Weights of a small mixture-of-experts language model, trained from scratch on English Wikipedia: 256 experts in each of 4 layers.
Below are experts of layer 5 (counted from 0) of a mixture-of-experts language model. Rows are named router (the router's row for the expert), gate (a neuron's input weights, with its number), up (a neuron's input weights, with its number), down (a neuron's output weights, with its number) and show model dimensions 0-127. Each number is 500 + 50 x the weight over its row's rms, rounded and kept within 0 to 999. Numbers have three digits each.
After each expert's rows: "comes before" lists some tokens at least twice as common just after its tokens as in all text; "mostly gets" lists some tokens that are sent to it at least half of the time. This comes from a sample of Wikipedia text that the model never trained on. Tokens count by the router's weight.

# expert 54
router:507555595559379428410559467486490426557538561484606434513450462403471476512482478425509503465496553499474531473596449510548463493520515490580394517532537449556495532474471423556584572486514494457552405458451458489520558466582513501557531543475479533479520531494390476475510494490495486467431520582578524540498462429501487540514452488444498411486606460511473552484537492448612396524439
gate0:481531542419493474407598544494493461575521493557557444453524428497442572479504478559490379498537499536492570543545505577599481575507491549569481529378468486555429526506476555529534505491497517501581392472474530435485491580600503473509522424534500456517451483524426470519445512527502564414455545466581533477393394465512465499613472488517523446543540505566548551537442548477600521509492
up0:522472512454454494411565485509483543599497511488567485598398537491460491613488467526525478487507469535558576411465471376526442518516469472513429498461514458456462534442597518511584554495520507456451531521468460483574500493525478521491496380510496528478554549387542413470586466468590534479466395547579503504484481413584514468520427529499562447446551535519498453503455415420523429541562
down0:452497508534425522545527475545461456469496490516532491465518477458480509488629535443469466529526584554500446394469503451578539550591518517508559529486526508510579497558505432502480456488563466515525450458503469542486545530491552557338542581537547416509371426436459511500349516419476557522467518468581514508455509496461480465476456438487579489506595553505454557545505592473495597561551
comes before: " that", " in", " the", " by", " to", " a"
mostly gets: " released", " announced", " published", " reported", " wrote", " signed"

# expert 164
router:502512543569408454520471524451503504579488498500534466487452533488467483446372431487516526447474541537525501513597470545463475478503559445533503468600510500583524485447440433531581580446554510451537404411506512402463516462546463538517498516559457519535578552524431469421454533529552409490415434510569507531540576583543478556563553423508510457475502442450575503435611532529516401567523
gate0:557477369523454509550520601466517471496491432530559452500433506479534500571417436520498532452599532501448462545562508440470508410494563530544505497537599538440439583415466429614473502498516549522486546492574544563472457430600428448509461431462418543562498519386473502517525543509582431528475556536525431478496515570522577457535515543463379471457463499506521480482546479565478524526488
up0:514526565421520462537518517549433480447514519533499454419543452506466549542511604598505511578592526447419508384550456399422468510579454529500505517538484444466508538599510573429529530551467462466510459531502497521448415460530467471486458488453454450410557473532569524468456495398516477426518513484458430616548522479501398462523417461515450544533508441612511506469442546412478448504507
down0:502422437435494490456584497452503421505442592432462486549550539381538523564531499426500527466523515438444564448467494492484491485533586544522514508441510434590463470473513581554526558526462596513577445575535510485612502479469522508536446461535375492472505412480531514536515560540502560616467467468495548498623449478527523516481443519437616447520564505515416427528440519483519469504443
comes before: " as", " in", " by", " to", " of", " a"
mostly gets: " used", " such", " served", " located", " became", " become"

# expert 49
router:484625549556447461534476454502495530534473477470567375498528453502478509471463479460571548563450531516485529572579375484510425538518533540505498465533561457561507433412444444536457492481564444565604419485433494426600530491567534511540605547478425523538522504492467541439521472519573465479510458483537564562503514476453468531572464483440430376468543507450506523468474535465606435559512
gate2:563522561499621564525492433473546517514508587456542434529473540528497552507554503521483389480484571552520495514374543521594449527521542489571427506531514431477478395358458525520481512525577518421561416561516437575499459431451447499596563585514509446475467452450475494499507441526431468600475611548462486445427458489425487494435505496504485501503565585500505496531498509535507537493493
up2:565497557447448384598523500471534464528557434528530562489437500472438487530496595586550425463538556403431523502427473542518491498475471546440459522486548513505494539522447488454536458562549466585429454485466496492528500485416500498534634584484547578521435476512424434454558492523524522522430413559547506499503474459519553436537490625523467524519515514528405480423551560428507412414495
down2:434542427513521544434512486605439557523480467517580474464474412476508456443493549420456498454444482417604494553521512492394529473593453447502467518537497471490527537502570465509540467533437463523482433511491619582458540492562405480463448473489543476546624369498538544503490424405611548467489480594409528503517547536521540553547507560502480525486480490488589510554531546511517478525440
comes before: " -", " |", "\n", " ", " –", " 3"
mostly gets: "\n ", " —", " -", " –", " Nominated", "\n   "

# expert 139
router:515546622588453365418559475498500475583517463444518428505514477511503477451500506507446530473487549428527573543641486519503471455490567479528460502538475435547460463421482427544539595456552460452546388458431427470541523502555541558533505540503435499518553489467447468517488490545490449499431475533569552549532467563478513619590473433515541426476550440466499528474516541470551380537485
gate0:509474431602486494430491571584453447431502488492511542489476497486572546590501461517492422468480514427570434522498534455390565490455577499490460548455435515504530466496505435484551577526447448487410455476539482469542461454443464551466401441472514489484485472525429473573504482530493487534459498505480559433487518590603546513515521400428462577446401568463497543587499431350451539442497
up0:490465598451507484483594516529479480499503482551431477512518457438513567475546446482437473449559496540554495488487525512436498491576470528464456484473551559456538461512538497537554529433422412496564476477460488481564469540462484521419481321456606473429316534460495525493505436461439606445483490529484533565536473524543484610531503518460476479493547477498587449503569579468536577420494
down0:440484441394456493519487395503550484569564424527546489564506651559496568490417452468500462546580497545495448472536576518400460507458494476578444574546543532443517566471483436519517504540547509452607526468482481535490594488500477412410490458443465536558556430502536557539546523523500489544514460583476554572458512536523590471498428436410492535532489462531515484504557491507401526564440
comes before: " the", " to", " by", " in", " a", " on"
mostly gets: " played", " made", " received", " used", " announced", " began"

# expert 209
router:446626521518474371493529463438465470569518567497550414508475503522454494536474437428543549510466532469491555532578373506481465485555585504459508424542468442496542471414463458502495497468460459553591551536460426461481552487505505540600583524462468617500520507524438470440560488499464523512465523460454606541513515579518508582539468544397508367544509471521465490467574495453514427548512
gate2:501506471541598520478506518564490526559470444487617475485536459563377512474447526524551585530449516518507480522586395526563630576512555537520464441434556506426529529456483456477428422516489447592527514532470514455432572498455550490499557498419490536510473475524423468501557579576494512484526554458408504532489444523549481483622454500429531492526442497484517417446556428484433459589448
up2:449567425572478512505440483586480539438573443541539511459500508437493480495443512472468492551510583460477425462486501442480510535457575541576504467464494452508513566598528413462446506525559493477531549424478632550503562539572439432516501466468468627530488497527469567481556506466561462526545394485495489605463441468474451485443454544475597455503452426486439618523552544416492535414513
down2:491462506473449525570535509497575526470484508473489501423485454480448487381504440561466524403520494466557553586413472498507469497453562499506466531571462583502535566524514560420495556491448538496465439488483556475463427486451524513465497464450652565478546590520555494612411402454621457526463421542538469408549561480390549528496478518537509477523481534519543461434542514554471567547559
comes before: " /", " 0", " (", "0", " 1", " Apps"
mostly gets: " /", "',", " scored", " –;", " Goals", " Apps"